Below are experts of layer 3 (counted from 0) of a mixture-of-experts language model. Rows are named router (the router's row for the expert), down (a neuron's output weights, with its number) and show model dimensions 0-191. Each number is 128 + 32 x the weight over its row's rms, rounded and kept within 0 to 255. Numbers have three digits each.
Before each expert's rows: a language model's description of what the expert responds to; "comes before" lists some tokens at least twice as common just after its tokens as in all text. This comes from a sample of Wikipedia text that the model never trained on. Tokens count by the router's weight.

# expert 58
Description: The article the or The, often sentence-initial after a period or after of/in, plus This, It, its, e.g. The game.
comes before: " ", " first", "y", " f", "re", " same"
router:141123117082137153163180079165078164126108149145114085154093187130186077126125158176117129159120149102058128054101075185131126100123144151081100138122182178140150094116151121059154121126146129122119114115182123104099163163062120143104168146103152104072101173142111120124160068086150169157159074172156102129142103102133103118166110094140166156081133142113097112093116209145087095109115086123187097113179104070181147134133152115127170098097135130091154119106095131146123100155102062161091162136167189185094126092141119107174144103137115117137071135147142122148122163177163159063
down1:145117157144174137135119172165144156184140135163085128167132078172161133124159165104135110201170125114143143167157150157143141107168164076151148191091073152158098119112147108151189079172154144070186112164141128150098089198111131090108143089086171097159149103098091154108132131121080151139160120140153177175107170123108056122122113133096138136152158147109135166110173170126134086075141116134175038163165128134124129099158137142046144118104137120148104186166205131131118123133139072130125063083165118147080147143167119156092124165146142176134160153165070146108079108112084111156
down2:133117154135138089075153149128097091113062128188102086202138131137183131088104142073131108095110161125069108112160097161203137128125150097158162116144154059112116113119170116188100181088120132143120118166126125086087132121106190119171154134125168128171126170083106126080095089171155147143068098128128125134147142106105124077155136088105106131155135157171173126169155109078153149145153052067144144134124133133094125149104129121166108087155078149124077148128161154085121163141152158125148219154062176130139152084175110056154058118147120132162121135124179177122130140123118109057
down3:153132110157106105092173118158137204146113150122198200125079092140153162096174131170139126111140138204148092114172119151157159096130131153090146092149135171118159115065110132089110108090147117114108153117091089172127172129109109153129200184084143117135129081108189139128086141186140136143109122116187092158170168080124140105114101153070110103085134172161137126120047086136173112127141116147125099115151145089100112107129125139115113120112178138082160115098117109034130174097172104107107154112094115139125125105120147066114119180128132109074100107074162172091136153064209074151
down4:156115134080072114136194131123140136116064101078063046143127104139095122114125115163167119052130124087136150152135078133156142138140099139148132138105118129079115120194151058094064173105075115128093132136167101135155148111166131175121127118201132140100135107134165130137192156148091107130142165188146105098137106115126139087172053092123134153152083153177111151129141150131091210138084109092054153148160142158141088140079092083122111105157120097127120078134169149106174113175163130078148121147124142120109146152093117154097153148141136105107143165149101130033073116118083064107
down5:138209114084135159193146129188143110157083075144154182122109161145131141153152136097123146159141148126090156091109119107178053077064108161074183115092115123149146066127123132134192141101134163143182139155183152132102135137116115148108117167110090077139162118125146120157161118096104147146104147102142107151129101147151146149152124135093142148103164130076079117139080190203088133136116080075136107137117171126136153153107121154161116129103159135146105126107124133102169113124132152091126152159156123179103126000105080000171143100175122106134123108152154131134111085151109119119
down6:093124093175102108160162144108180137122108090122107130141142103149091147124102104125120164134094148112160159077128188174160103117145102082108147139141191156139220121137084146080148133115117144120152132122147036074204161134098140131119219137160129183206060172157122109122150146080122067117088107136118164103098141106123084181113108147082115130157096171133139132106155066121115139132152148137142209109154104154095159141094064156157091167085108099129146146142112113150112145169089128111186132121093088078145166126131074157133107131078096125083128109157084131145078098117083118180
down7:140153135129114087077124108149142087140128130168131120123183100167117144155116111141164113094153141108156163127105105161110169102131128127132076147156064107116192168148111106134076078170134105137129088199144148078145128104186191114145092137156159144118088125114103157105037069107139134151113159138131180181114099228150070088073111107121098106188137147123181066173155105127130153132081097132089125180130132144087116117142171132098146156156165139170149176158074138106104135120117123153155130153126181126094148145161116199121210075196102157099180114138118145119142177097109100158
down8:145110050118099099099150082139093122092160112169126103168113146115186090146152151110182115150149158172093151120118142098172126095105128173142103164132140137131139081113135130148125139184120091105096158153091169141156096165088093157040149110076120111100186136109160092127131085149146134084109107155062118121137162181143099144174122183088122124180116139092120132175158156134171142129174166067116119098147171141073164088123181136184070121140152117124110107136130165072194159151145164136112046101155136199098111126130101204109097159123170108080110147074119144122184154086137088151
down9:128137133167128089138164086115092072117170125136136136152081136111124126149150135115172103093097082116122120099133150146098139120092117109136167079083101075101094115088100087106104133142150146114081118241136165051173129100153127074146133111155128158139067121131099158118128130099142162091100147116079114135101076103083096124111142083099135165184110118129255085127134103118091144086135124109079148140128134121153150113158145168153131130181150103153065123130088137124136143142084157148189146150125067113107110109179162197142062106139102091176125182150112052066128093148118081141
down10:111114141123078140138128155087168145162130209091143163097172133104129094110089118084105086116144084151150109140103086066142116153124100173093047169037167143148140130132086186186117079135120157038128097122196112139106100131134044084163120127142148121149100115109138115120138108072108134150143149091080116151102118140160174144129117078093050111153095119119104129121119138131114070152124164178108118075120173147094116122117147167112176122204165126154114132178136179137136144066126140086085163102093124128125113140150079111119147117138151093159088133152093142166099106127073157202
down11:105065143087100093094073163108144121141080141167139163163064170135118093124135122154169142075115183135055125118111130118146164137132122201147137129105140136101158149061129127107093144085178131104116145154136153121123111138120096123119100156169128134121084145122191209150125115100068132105177127139107154134108152122139139160130082079106118149059117100161151136172115146108107084145166153152095161109091186137082147098122110111140104120200133143149121093115141138080143069099118106097121076076179123147149099185095117203218197088132132189100168088089149094129149192163116106140
down12:102144146131138113176147151100113140114105113100158139125130143142127098100149127166083120202137150150181105079101149136115115204103144157179095069121103122107174130103124130083097104191143063115111172100143091134099092114097183180077120135123073169147077129184131098106096158100097100117109128123130135161148117157173076141122178133146134115144079129168139165151096108089174109131163083148095115108175150148162118186132076093162068107100091177028091164126100136153114179137141140188162104125160085121121107121139144103194115106119196111070063125099159202143119094140112136098
down13:170106129113147187064165139050138133131103171079074130159128128195168073056121125098104118106120177202074129123154099164079145159127140122108058098135171114148081077118167120091144150153174162115114081105105142098161142125136104163158080125105138145152165100097170086080107140176161148088082124118098126177143143096138116135111132165137110189109051091147106086066113109090135139136205128145137133146152191143110106082130123096153149117120098091187107157153154132078148119131154115128167086145097096093140137113109135160112146164097150144123110042108120142155108130064081147152
down14:180136123147098159135097133150086114172085126123130149187066138112080143207124067157159110164111127098140095169145147162167138134143176143189096121167114099112093121158085166136138156113149139174070069087172091121123169100096099060173194144105192126113079155168091115128105119114148144154134198118127130120086185134127104116113183126100129107140138188085116110087129153133115157098096134110135120174111119157102093116113165110149166055162136147124174111175102142112139064188079135147117120129058168164107135120103076104107131115184109102110139156106071118174163157127127205114
down15:056157104140121061153152168142173128146080186158137124141164110092141152195116094137181091124143161131116158077127130141155158159133091101100136137047163161137130078157118154191160092116153124103070117131146147194132140072157112128133086123106164073064167158099097086122146120071108101099094108109087127118154072125130127099171144193130138116134152152126131123125133079143142124067149124125144139126099055145181136105117146153039123120093130187150126062184135176089140102043154086125188115141172129107117147120151143087161129088125154090143141186098151135110125102080116132129
down16:122119137061191141108142156101158143145130133109150122141124149046101090162148124056130096111140126124115151151123136105158133139223093105165106092096155097093104107092070132183110125139076124139162146160105101156101108135112148133113112129124050102123157107157177134138199101084094114167089147118179095073167136083160116101168157145098123166122156133173099134147150133156111127133102169071147139175125158127135082140154109153150107141124089075127159106076117138117102031134143099076096123154066175132101058094107153104115165137100096032181155164110156122126132188090114144089
down17:180105135126162115072169108124201124070156164151090143111165132133134177141106086167133048115153176124104147104095113116095080065151152118132085065102133113145072107123129082141132120170139130106144107078125169121169096120166123228106104121164162178144134127076102109138109115128113131178174118121082129086119090090137128103083107119131126055153129116079144182116107107128166166120099119134120133188138082131100121122110157127093135164137175136127144123089161123194222152181126164095092100161096141095130141164183164218125165134140094100167110140143144163080111140160095114085
down18:149169113178108133098166068091235100142119108103164135138114144130106137127128098141145115106102173132055098110136169115122116113152147150150141107100174130156119094131080105123093107182178104129101110091114162179163104077099128145133091096176126139118122126118107163122124148163078122125174109106140117188142126132129073152115141158102065082158111145091077187122129113066074109122153171165102116113121126191106113233128171131124110173184123140074097097140168175064086108086178142130083113073126115167139137088086085113148136169120156121212097109152131137192111151110117123159
down19:135151093119150105115154079102195056081078151085105124121121079127085111147128113110101159134150138100197171206086075096106141151089158136141159078133067127119132065144113143124093067126116183164142122142125149124128102141183132166143191130168152171095183143160127201131114118180127159150187050080147129096131074114167084152208108105107127137167161067127085108142137107191093101159140153146112126118117114108132094138096131145137170132082116120118148151081160115105099131147165180176140154168117155146113155120118117132129171075136123189129128076157156161134110182169104105147
down20:127167118093170101125143106220115125141069101096099079147072138150114055134130151134123158110122121137160117114144084157182149082110141140159106167143130135145133244092121141118128153155172148103195108185200150097063159093152134097111147110143108153125107165130201167151119129101084104091101162123144144169150146078117138138116099171179129122081153164157201175108151152168146149097122151148117096101117089120165119131115158120198127100153168166131100104058145101125156089073081122106105152167137133163114104116157119134172167162120127151110115113147090104084131126128040131183
down21:143107126135148063086093108106149134083187097090144133068137135181076143093085140117161092109080120103155151121158147124143077178080151132172133081128139132096117132137160120113170169163111155130133189136204106086136129178142170121127122125147103201103166141082145160118134175102148207160131164053122125125185158159110178158159145132135128107121082176160102165153106121160094147137099111104126137130095151120146096138136046109097108177097090184069130109126102110123155125110090123143095142152099151096143182192107152178092171118126064144166097121221141135096137114162110079105
down22:127134140122120098176087094142120124148109126132072094137142180112110102183132160119096110121097078154098179136127146175134125189180166178099122147187155137111191112160125178115120129140132147140141083122151177134152182105106132179138165077143112131113120119083134190056137137181089136082105119157141144145104135123195149096130126197093126145124119165131140105130132132135082079123167190117106199063136113151160149150137195082095231100132155167176125127110136116138113104137126108131133140160081174122110174102145102088124073139128085116145186200153166094126124058128081070098
down23:091117109175064135084120176112103110133140142124135090151209121126170159158104090166138167120153146118154109168078151067136155066082159157171159136146102127092134121057176143152119204194092124096144117079088112087119055106123160103132121091105096146168151167142102107157124084144107074136114107172113136140122093135073051207113096141098136114159116144154118138143178124134160135078098125053090166112113173133150096183140130145130099105127181111128124123147114118113120145144129114183133093148107101085143112235131105145138062088118156103144103098148171092124120162127159122175

# expert 21
Description: Pipe separators between cells in wiki tables, especially after numbers or percentages in results, statistics and roster tables.
comes before: "\n", " ", " 0", " 1", " 2", " 3"
router:117077145142141168133095182171098101106126064151097188119161115096142130159051142106116184123107132188074150113079121157084140144081118145162132135115129116093097086166128193100105142176149176153119107162152129089136138140125158111147160158169076104155174108126168149095110193092120122117103092134127185113139150129140073100092157122118075120155153134132130107175126151166114238127120143122193159190125120079114134168136142095152138090124120170092151118143202108148099127070091135095182124121126102128126127085074122131184086177084101110147115074062100118084097145137074147110
down0:123150102166091135128103123156078085173086090111142143182081171155120085144086143102092180134136087073097126148123079134232133126145127184112167167115102123130089178105142134111133147127091142072109107155153132122093133101129109100134191102098180093165098074126169077143149129112120154146123139133107143120068162147112153093138132138074067091134146169082088132128132148123102090104155157108121139159103095096176127120134091201145108150133097085139113184106160150168075052114187170122139160173113087123085141175086118165145130164118149191122130113073195135199085126151123096107
down1:144093107181109195071077135122130122147154097077129101157103068106135125114125132163164102140154153161136122122173172115098148109099086135144144110110148099147111143096109087132066096108114096155126125147172117110131147113161105178074110078203169163113088164105137178124164172092127169112179118124180154155109127166138088098114114163123166171107144101079131151146186052075135155122090152146195147162169089113059114115121138158096115145165163176128192192108155111142131058120076123115153148127130091061165103095148086112149071116109142138100145137145093101126130158138073198176
down2:134160183107093094132093111130102117172113126183163167133145162144107107102154141139068146089134195101130119131151097161082133102109170119194136161125195129121120059133158143130174121154145130108163122180147089129125181151131118161175153098087099107087112099143112097124185092151176126092101143139164099111199144145153116133166144078085124079119083136132136164184137092130130093130129197073122110161112171077139106121225105087198109124146085194086150155135128144058172102110164128109139092152089070115147123099172065137125150092098135156164099167147072131184142130144105135127
down3:110115124105136136116176176127106089104125122091119122183088089117146116113141167171094135137157140124146121070123132104108172124162174148161214151095117132100127126166081093119116129078129125114193089102135218129074059088102114076123098113155102178158159104125139095094137182109158116151129168092103134074138138116126094161080103124135166090136146138120161098071117150087088111140169139100162112166122131127126172119110125100155148136138116114121149133061180207140218146176104075083135067128117128082153064127195146093145136142072105094088111124085067114199140151111110133106
down4:102124153108167133136152169180133087174063138126095167191106141085138118087138101172102118081068166051107107080086132105133134087128136140129134088146128171107105150074132155111104120148085145166117135120193149127086152151072111200149108178128065219015117119103136100136184129134132150095126120103097078159124122114132134114044169199108093093088138175129079087120143179134137154137148125126150159081128152164159163150143083117144162151143147121132141149138190132138152146112098139132090120117147180140100118106079100111152113130097151149115075135162196112136138088121134165162
down5:071099111158105137103064155158188093056200126120124076165064043186129151126129128126140109137132154181141103131133131108171112119140148135111079179133105091113160104147107155123098138096140071090122183173116121141135126156138163123151102176130115106104137138185125137123093146133148140163110150122103181128162120080127101126110169114073157145094150104128124112108107155123028138087138129170155121102178087120164155149150147156144110113126148108185065105128137129139079106076089128074121167100064146082074114166135125191188086126125120175190155146155160121078108082057139109110
down6:129141131068087100183111108028081169135122173176153136038115149111138106108095123089149108118122110136151117107168098158091161077185097114145146087100169159122151115122094168138130176168100188143169194149095186206163107179102107093105104163158132146099131162137159136144089198122095126097157122086160122096115188129159116160154108114147148120171138126095126110146164176144117127139179131090147131127160106125128131141106075106117131134077178165119112133113145123122122144145140120073149114115123069107210190125119122128123134116132033089128092174131084166122115106044105132133
down7:111144146192135143169154156146124121089104178144114093041102176116167171155073106059168137171172104195090177112147117118180082133119159193117129133118135139054156131080103174155106131125145115138139130080163145135090168152162121072136108112121173135148132151128133133139138156114162123115208133159094163148129120123156091120169132139131151127094075209133061065118120115152200115083152086081127139141082102135162096170139119135111119062084182157118155147128096179083128099120183114134114108149151083081105131126122085120082144108175148081105089103161132153109062107126126134156
down8:143140123085100126153120086167111104099183120130169141105165093133086136154148130124117105135119091125092134149094073113086158098102174145130069135226123122129143096124178126141067189163178157144106087104099143106093192069180113125123160119118144156122099054075123100092150099117140139092137136151159113153102130190106118105196088148155211107078115169123182166127120110198153149128153159169119138098154140106147135132147080124147161131144080167061146145120125055141157125106164176167158126147121129159147187148128137163090121138170172173159156096103068127162061149092138111100
down9:109100136122146126083155134111140121142072169109139165142136109142102101136154117149152116167086077145133134147159107093113184127130114182200123182148103116141040146117075104063128150115179123132123094112138110127106155152062171140126089105154144142199164131083144119084129138200168156075149128179118135037052081167125171108150115109168139103071150150114170108105128121130162163131094138164136097091131106109153061175087155103181142122187098146171109162132094138138167163153099142102131107121137164078157101147127116177170113097144128105141089083108168155131165041068117134116
down10:156152151100105187062162158160127145080122155133135174114064140157123131183125149136137114137104144106201097100145126132130129161138124162134164129101157112107067142141091095209133134093098145172112127109083116116128123091069173070159150168070177142132098143136150149088157063140110154075120074140128105146165127123166156063124142086088097165090068107099210113161117165123113069147179124129123116124185097114129124128163170108084148107075098072135159110104121132109097150039131076148171138121182108117148136072126110081128095116133072138125210151128118137071126158142132129113
down11:110116143109161084087095112092172161110068180135102114168103142083133202110118105153140155104125151153096128091099117066157050192108114068180106125097145109139108121105061131120111131090141073186150155118160110181147102119076197057145165154143069095153129130149163119100196129140114155177154106096135108128171108140144120104159120148115135078099080113148130115137082137179104143144125097110132179119135082143115144186047147141123124116111183100143081103114151081113113132139130125125147176094166133095200086146129146180133118088054122061148123141125164166160110106137167117167
down12:113129130125137082093132132234142117066173091158117133159121162184153090108089136127140135095049112134159129110102082089154190135117162135127117125094104088169161098145150154138103109140117112139125090103158074127148206089110112080122122163079149144132134105144127094135159092175123128232161081169141027147164087131144138077121128134114121136113160133123088129129142153156112134153096167142154122083115104136132097101186187090142126139140217139093137153159097125115053082083177148165127163143148149116104137110122083050147100103137116162109120059111136180132100108114142105110
down13:118128124149147131064109148178150132084147115084169157117131187105078100123098172169097109135109198082116167079124155107103077134127124145196141156133168107146105062096106113205110082116148107131116086089169122132195152096110113142059133170150178120168152115132168158069167148171096194155165131085202061168097125159123132152144191112119120141073167130179081133112113108074099121166167107149087136101179088154162123130150137081145153137113093126132070119122092109130121162126101084140106171109168112136135091144123082095139146123178167146103201114164105134111150124135090122115
down14:152146114194117084062198115130141176050128106141064132120060127132148168041115116135134148104158141156104125141140157132071105135072090077144148120110109126152122099139146156140098117150145148139051149170086081146146101051112103165056141103148129156102102103114173147151185154141108100147142133118082066162160113104159123128130115114151148125157137067049138125087051116118107158127151088087079113085132112169129121103116151057131124125161108115114158172139157120093178111113089148102108162145139120089131118184123177096090169144144115193114116114138123132169195175104149106111
down15:099087155136157120179122122130079135137111032145104138131094100130092161081141126138043116109105054209068096105084139165128146141138141162139167120136108044146063093156104152121127193117142095108099082095089083166092171091158233121123182122126059122152120148098141153097184152136095175146081129168182130125131126120102159116129200123112141176135111100091043103097117146174139125144131081108126130146162154091120134187110161113148139139093134141119058112139128117147107127118068100185146149122108150120150161114136109092139111144125142180131131138175102121116110127108112144142
down16:089198126070149157057159111159119137077114199105097124083184112141119146120127103071142104103132099112106063123123097119148148176142121129134088105176076145127143111132124079142141122159162143111157183170136136120135140146161074094049099125103161134113120128054130143166115148148093152097145098113105177116115132139151111087087089127177090061187095115105150147146134129105090078064153110131133148073144146124148075091144120102093094121172116139132123151056112130164111098147182106103135082115153127122081138127159089051165187095097138133084101085155062130135152133118051137186
down17:182117157151168183151178105125180153105122139132119144132147142153157104102087095069114175061156132191094125125081132079046118095080161140172107140154148048148092129141155157169121133069119155116134116154116186128165099147090106050152064146103083116143114122120133150139193159108069117115150097119043124117126143090129119139089132117112137080111119089121137123091117190148108145111130078140165109161100124126108145142135145132110131094169157121124144174120110097185195085087131174125138092143067145098179097143184194165135146134140140151124145102156145145094071174151114195091
down18:140098150179115156148163110142145132087125115135138115164144150129123180165142152186149105167153110182159154102138130180115133129154142107097157139153135125152076109195134179167153100166156127147133159116108132170145124104125094148130116159137096154170173141135040141148151115126099205131113154141104098112095136096110137135154181123129076121116100039120136095117148115169087105167156134166072107091170099158097213135136134097128228113154127050126166111137126136149172157152091106109150146131143057107064141089108154097094099237174128153096101158114106187126136112175091167106
down19:169100146142076096123127135174142089104119130077174136181168152103070157123115141054142220168136125084203144115126027155149127079149115118087144152114146153104124103109141174204156166131141119130098159145121167132102153182114114103086101110082134140153107114125082113106155090128121139105119116115083151096136171178134119107138158084089161130118108126097130172130156042072078152136047137117151124126184156135140122086078137138120111120120111086090114116090068125056181168151135137136156185139034132132085105107118135123131136099144165129142169136157090160140129141105110091155
down20:058126196117167160136096185100102182085143172174063153114154118118115091193198126188118159113155120111146121159124157120134094137129176116157160118152118097140156075171090155173137142151072158093118131168121156108087142135166131116088118182129190104078139129108182129113184137123124109120134100109106132134198130095176148032111194091158112126100116100120153121140173122119139123146140087106131107142136065133126179105116097085126136068123153165103129116193143154109069148149126093130089060058167127106138112113129061099166130153096158117125160108100160140179082088125127120150
down21:134123119110117096111118187148074123135116174102126107170107130099113100163062115142135188128144087153156189120141143150132185142175117082084088080102182177158147081111055083104173073178113140206093091084124094200135148137136129085111170164144109122102072111140126157140122129162092145100156163094091155139095108152098130109131060129147146093183129153119130102145128168158116104105160114105150177084092131129181098106140093152132155153100097114177113119197147141119147119097099102072143200112123096107142115102148125215172117115138059119154096110076071127159105140110141080127
down22:131138075167109078098153115145184092139117170169128090142156155104128146171135177141095124122123116135138193111071164104117134233124065171106148134151101147066092137134151118094112073092104073151134113084152148086136149105109094132072134180123084164105157151177156163131109132147090112160152141169136051142141144175118175125140196166137143187124119146127084124118127149124088139164081110118119102141132078134108120184143145162079153077090187091122175122181108041066098092143161117130133154115161152125155131143092154149100104103130122178094084059160129116145106094122149073127

# expert 46
Description: Word-internal syllables like ment, age, de, gu, gi, ru, e.g. cemented, median age, Safeguarding, Adelaide, monument.
comes before: "s", "ment", "age", " of", "al", "ary"
router:101056147146141151191146168089119155128122139069086112128168115097079114128169094088176127051155153108155128122144086160158150122173112101190132118118110112141159099124156063073109140094120130129076159130138082128131147097099099142134154168130164117141161130084114122111138063081062194087141179098173106087130126137116134122134135162077071154129159129122118073122136161107081071082146081160074109135123120131064142136153078116144129105114170181156177125218076140186083202166102110105198133079145129174163124114139098132133139124135135130120157107119143132151101158175147167129
down0:157162132187124124085115177087114121104053151114044105182143166124176112082114079118137111091071138105176101096172123157181145127196141136133165129091165154110151088075130155110088150113143123115126151129083144125136146129146167174135136189204056127149161148054134185161122134107142114080115152161129148098118066163142106104123178170211143122134109146132103130147116125083152132117123126137110113076080182160107136121136221157133161127149148131147182151107095163125092165113134125085148115118156084095069111088166067122108083116136123136140093148139067081104160152138127130139
down1:105043109106126090151144136131162140121168055113127105111145183111156167091088140148154143175121125146070160087139101075115167107135125170150109120143152144138190084100144049189143170081187164086205188104149169130083123093134083104109149135110107147105149084113114106129131136105155149143118097093166134135175107115193096134145136126156124091166069104128143124102131167147139119163138141142098111142121151129130124153131153106111171145084187138162107124124146087101136169112080118155151159224115099112097190059100101142157142111148037136201156168136118082123111154092086149107
down2:183133146159115070191131157120087146108130151123054108175118123061195118123138133151100131124096116088141148170138149118159091137136182137099167119134109116133090171138136091122121112084134097131197140143152123145119150102122123167153137163072047128157098061135083136124153114130162090138091083181173146136155149193097097128088103095071177095132100172090133102114106158194130156160168160098104162122145156148158169134130151066151136132160123158160074118148144137126108152161130187137093099074110113119125143140114031147138172135146098101147112122141090158077088176154116059044
down3:138212094171117097093134100211205156081067124076134112153123112126176124107196110140133197098184086131134108130171105113105098194183186134144168091142095170157080176103129143132119155138145104165130090071082093154157112146149040148117142131108157153148124153145123163106168175129106099087102089166120117078140084118087147087106093156131130117122111124128151131133105179174160091079132173140083130168103131112079115121167170132164126143088095097151179154171099117150097092135071160171146119109169121103192123135152098102105078115183124158132128132169139118138106152126153129150
down4:157113133153097163144190099115122121182169146123153154174195106113099138143164164120156106136142160129155154162114124123149115185112210108178124124045106135168140131074052067122213114095107142162184151125104146204093045165107142176152139094100128170134168105120144089100072125200117138083061134122152156145116136139152156105137104125151120091176123095113106069109128122123126175095183135133147154139107102165119129089140073123127100149161162145084146153111120171114146155117126096099094113143128146111162141157066147090139134103124156136160106069164173070089111174176138135156
down5:123145110054167108092122122065077096149097129138114124110079168151070161095146153109166135079132186152094064106140125055129151159122113099169156096102080148088100122157204108089094164112140113171122156140099106127151133156151177124163140120192113078196142123141105142131180137141112128151120199157150211204117140109144132167062172134149134124171131082110192098110141148099102152114088110112123141122178144073076120128221158184126106126177147149130168140089175154115169155131137125149125095157141190130136101125149152164147137091096109116119136117124145169154113136180144131092
down6:094173139074181143112165130185085109135099113108087105137127133182076149070069143086125117101159154062161070133123140082066117089074084128093135127096111145080133094145119058110149142122086137156164084084121143113092115081100151124089110100079135132094160144135106153025162098110103115148059189162120160188140132122116119116119152182176120126147119159102106057071117174183106184121136136145121084158088095154141104124193142118091184144159138108154152131095110116174095129109096143093169093187107115171125139150139114065127132145149140097129143152133139104174129091123148118134
down7:100135157120149104121113142110153177098140157066119139164123167138125143115127084102127069185150136098154079130153147156159104113163121109074095119065143063165083079116194165102135131209166158178133075091087154146127071104163127145115144148088165121137164118152096184137141146084153127106177137083094171125200177140125115124113089198124163123172138102121136132119142101137129112149087066127110111163126133134091131148124124155089143125225065179140180099121189125108085122166081150102146156111185163135161143091141089102146146084093161146118116107106118091204129114145079150091
down8:161150080093150140071101123125127077054099193084142142136113106098150136076127150105159112132127186140115085079155162149127133132165100152118140148151091153143122089099167104148103096119113061163132102103128155150162110122139122162157100109132182104109116075140125120126046139051145144177067109166151146117232133097169085079075095129156122185210114059107153145161124127128141108113208106114132169109163113107112122110116110091115080118137166132120113122072123115109138159099117115180194087143149107119143120091171159157129125099089176179125135084198124112138137118171140079150
down9:127069127102122138085152162164135087167102116157117100145161140145114149097064073088093142095104118103135144151177154073204112124133170124137103126155107152125191110110096135120174121082123119158156104133153108138177104158147140146115140179121143112115128152190156116091161169080093096167115114148163139113119123087090161126164112129140157123114101154174138158140096116064053113132149088039098145099110055151092085083085118126179135092113069121157144102192156160120147158106169205104151085191165150067086115117116113075118095111093087097056128128104089125132139130066126095143
down10:121125158144118127103143112070099095130101136040106188095206154215080129139124115140109134182147132134094144122118121094151146149139112140119173120137132106152120128134160124096033107104140042077140197083161108149159089115117170139145166181104156127135172147156170122148143195133152102040107089112148102115127142161102103136143112157081149111118092121124083139066111183160177061138100159148165107142143140131086145128131108135148177150173128139106129147160112136139132118148161138151096108161161155173127120150188148103121132163147130183117039158121066105120126068072175156130
down11:163108125126122095100147160113159114143119084075176144156141143065140121123160078154161162170136066124098055113078125084124162131085138150117142186108195088124173146202099131144076117118146150111116112056182176100089155131138076129178177130181128127111149159096130138181056150113159129145121121125109105187129173186092092150083131128114129152141115131120124166127142076110153168150129150225124123123150087178111083163092143161141157145089125185122073123162121148110165062082116163162124073120105110157188146139072090112123107132102126093170102113148126135161154172109158111137
down12:176120210164092101069146105033090126132095118168147105120116111143133200090181160112114168119152175142135135144134152108099152110138114135159122158105152085132136155074188114118169094164123098122140164216113086126132132151095146126142080112098164073081132117111113188164141097132110086078214082104116114088164102104113167103101195128126117137124116131103141118204128116157117110089122133141159127086126130174168064156085091131178168171080125178140159112138134136129148127121148105153097113101124139201113139131193101121166079129109108144150133156114060134109083058111164138138
down13:109126140121149186167158081150071157113156101169083137126144167113185120155125112078169084163162126171165097153128136142108144130187143106066083165105179154083129131083139102101135107138138133116091109148108144107181168107110096125084109113110119078175154165104086112156118159107114087104124126153119179095157139097105127103120085144151085160155116111070131118174132186159155103109026124146151217166117108116170099178204159123115122103115121132148113094155148131141142194106092103132180098133054105115196108087121138173167123125166124088087156182113114187125119197124123123160
down14:102144084087097100097159124097150133115139134111139146122168124037103135059116133202162169130174111150089138104114144131178063081125140105082183176139168077080140110150183171083085103130152138056145183158108096129170182129148146109127114132157093118146104157147132128100130153128100164139093107082135205090094127172107144075104153095134122137093167085140112078098156129120154169148082143141103088133128146126116107095104164134091171170158169175121176116138121107136147146144129209175177113165120064067128135082084141069186131144087083163104107133172147117158147138144117141120
down15:154088041172123092134120145172171120079142064098104190035105148148120142143078154125086144072126149108109164155110144127166134118161098202139204124146118104192141127194144137179125144069100149150139162165113083148125142141138121136152122152109070165122141210119136100101153119064110163132136168110141127189160098094125122138134073192135135126157149122118117163074118097135124077155123100133190129155149093111109120140094095129115150105127123156149173161175165141093093098128152148154186170139144126153162141085049112089161123136105157161128124124128182148150173181124120073151
down16:166091176119088149160115111092111122183125193119118118085166158203158076116148134156111105163172168130164125108166132090098073101134118125138117109129089082140112138169187102125132135150117135176145073121118085160168062173147122110117136166109105150094111118177124136123163142170115118094092099135150151077123176093144051159087127120116159135097111136089176121098095140122184130148077116133162164167130094143161131117146090114114105135094093154158155111042181114168108109181155098071124173173099187114065122114130098184107135160177169077108063117127186145130130077077134148172
down17:129136152092134170119125068139125120179044119151111147078189169127155154069101133114139124108117186111097115137155210104106167082127130117121046118147078141134120147083125174134081089153143132129065105136171167162107147150155161111132103091138087161170136119170138144121128212140138141142079145099098090143091122131154128143091121125131161146138062107122150092141153074102136149116121170121067130162157131100116107134148102148129114163104125138087136123091187145147113224103086166121127050121066118118160140165147132218131170112101122153084120152127145154120166144162211166175
down18:080125158143119152155122102152126126165137116181114098152139167184188097164149105118077162123108173088168114106115100107142110116140159089131173112165128168153114082190075145137080145162127104134108069154168108110149148144140168188121163094211119128136155038158106049065111133136133121059165126136105136169158142145143120141129138169134133111118103134123137154202094111130154176163075128117137099063082115128143162124105169154156208123143124135087138148145114114140123117183141083134139093136142069075105150171147147164111130128162214127092099119209097064109136087110149141107
down19:139124111094169143129096117141139144188147120069081142154150179136116101143189224106174070160151115131109187183146113130126139113145104095094134081158121194071106123086109110130116102165126119114166124126132113172124066131091108110114136103155086141164106127116188117141178151096128105188067186143091145143122160131134123157154145186194119101145088138130102128113125156071121118145098177148114212137103140138117194183105090160145171095123109103119148127111078170133166117138129150061166123150165151148140105103072130110150100103023164113123151104123159140118140197123132077174
down20:127118067050124116163069157145129074192165125091143121126168110111126111117131120114118090137097116140097118066110122130144153140135086108163099130093121140103093142112127139123163112167115136050077155150099137114106162135200186160103152117135137145173157086120150113158112113105092148105097189133150150133133041121122128133159080069171171057111202110137087117087101096091090090071160160103130128111154161083147168088162193142160135094138137149047112081126065115069074101145100175137170083099123136162160104115108119065140108162105108117102139095099114080146091142143114097115
down21:154163162146040107145153191145136109184110118119150140103186119149113101165105104158083142111135158129083130084116170112096090131070096155087102168052114106149131127182149096144084107077199080098126137165119117136142122138155093141080076172083100147063131133138141149128172115114078134125234111147174137156192158162091129145118139147111144113151088137163179183176119139130131104098126134101124112127176133076114098100152132105091167095181139079139120139104100111098128169097110133140145115160161076122139146080056172121120130111142129095151167138164141085081106134096203110075
down22:139098093113104100131088132099091113196088155112107091188132121136099137110139072123136135141124104146117205100079099147110138132105115084140129140151159081127118162168164116193123122129106128109166145133136096042163125129125150167099120144155148113175109169090160096119174182156080206107198169098169152171083112082136147114102088161164143123130181145146095168129101105096161113148134094084148151111163095114100097120134053109106175161133077141125113186136082145085076132087167199131169124160080180100113153129102112117207089079140122100127170108124111174069171103144131123098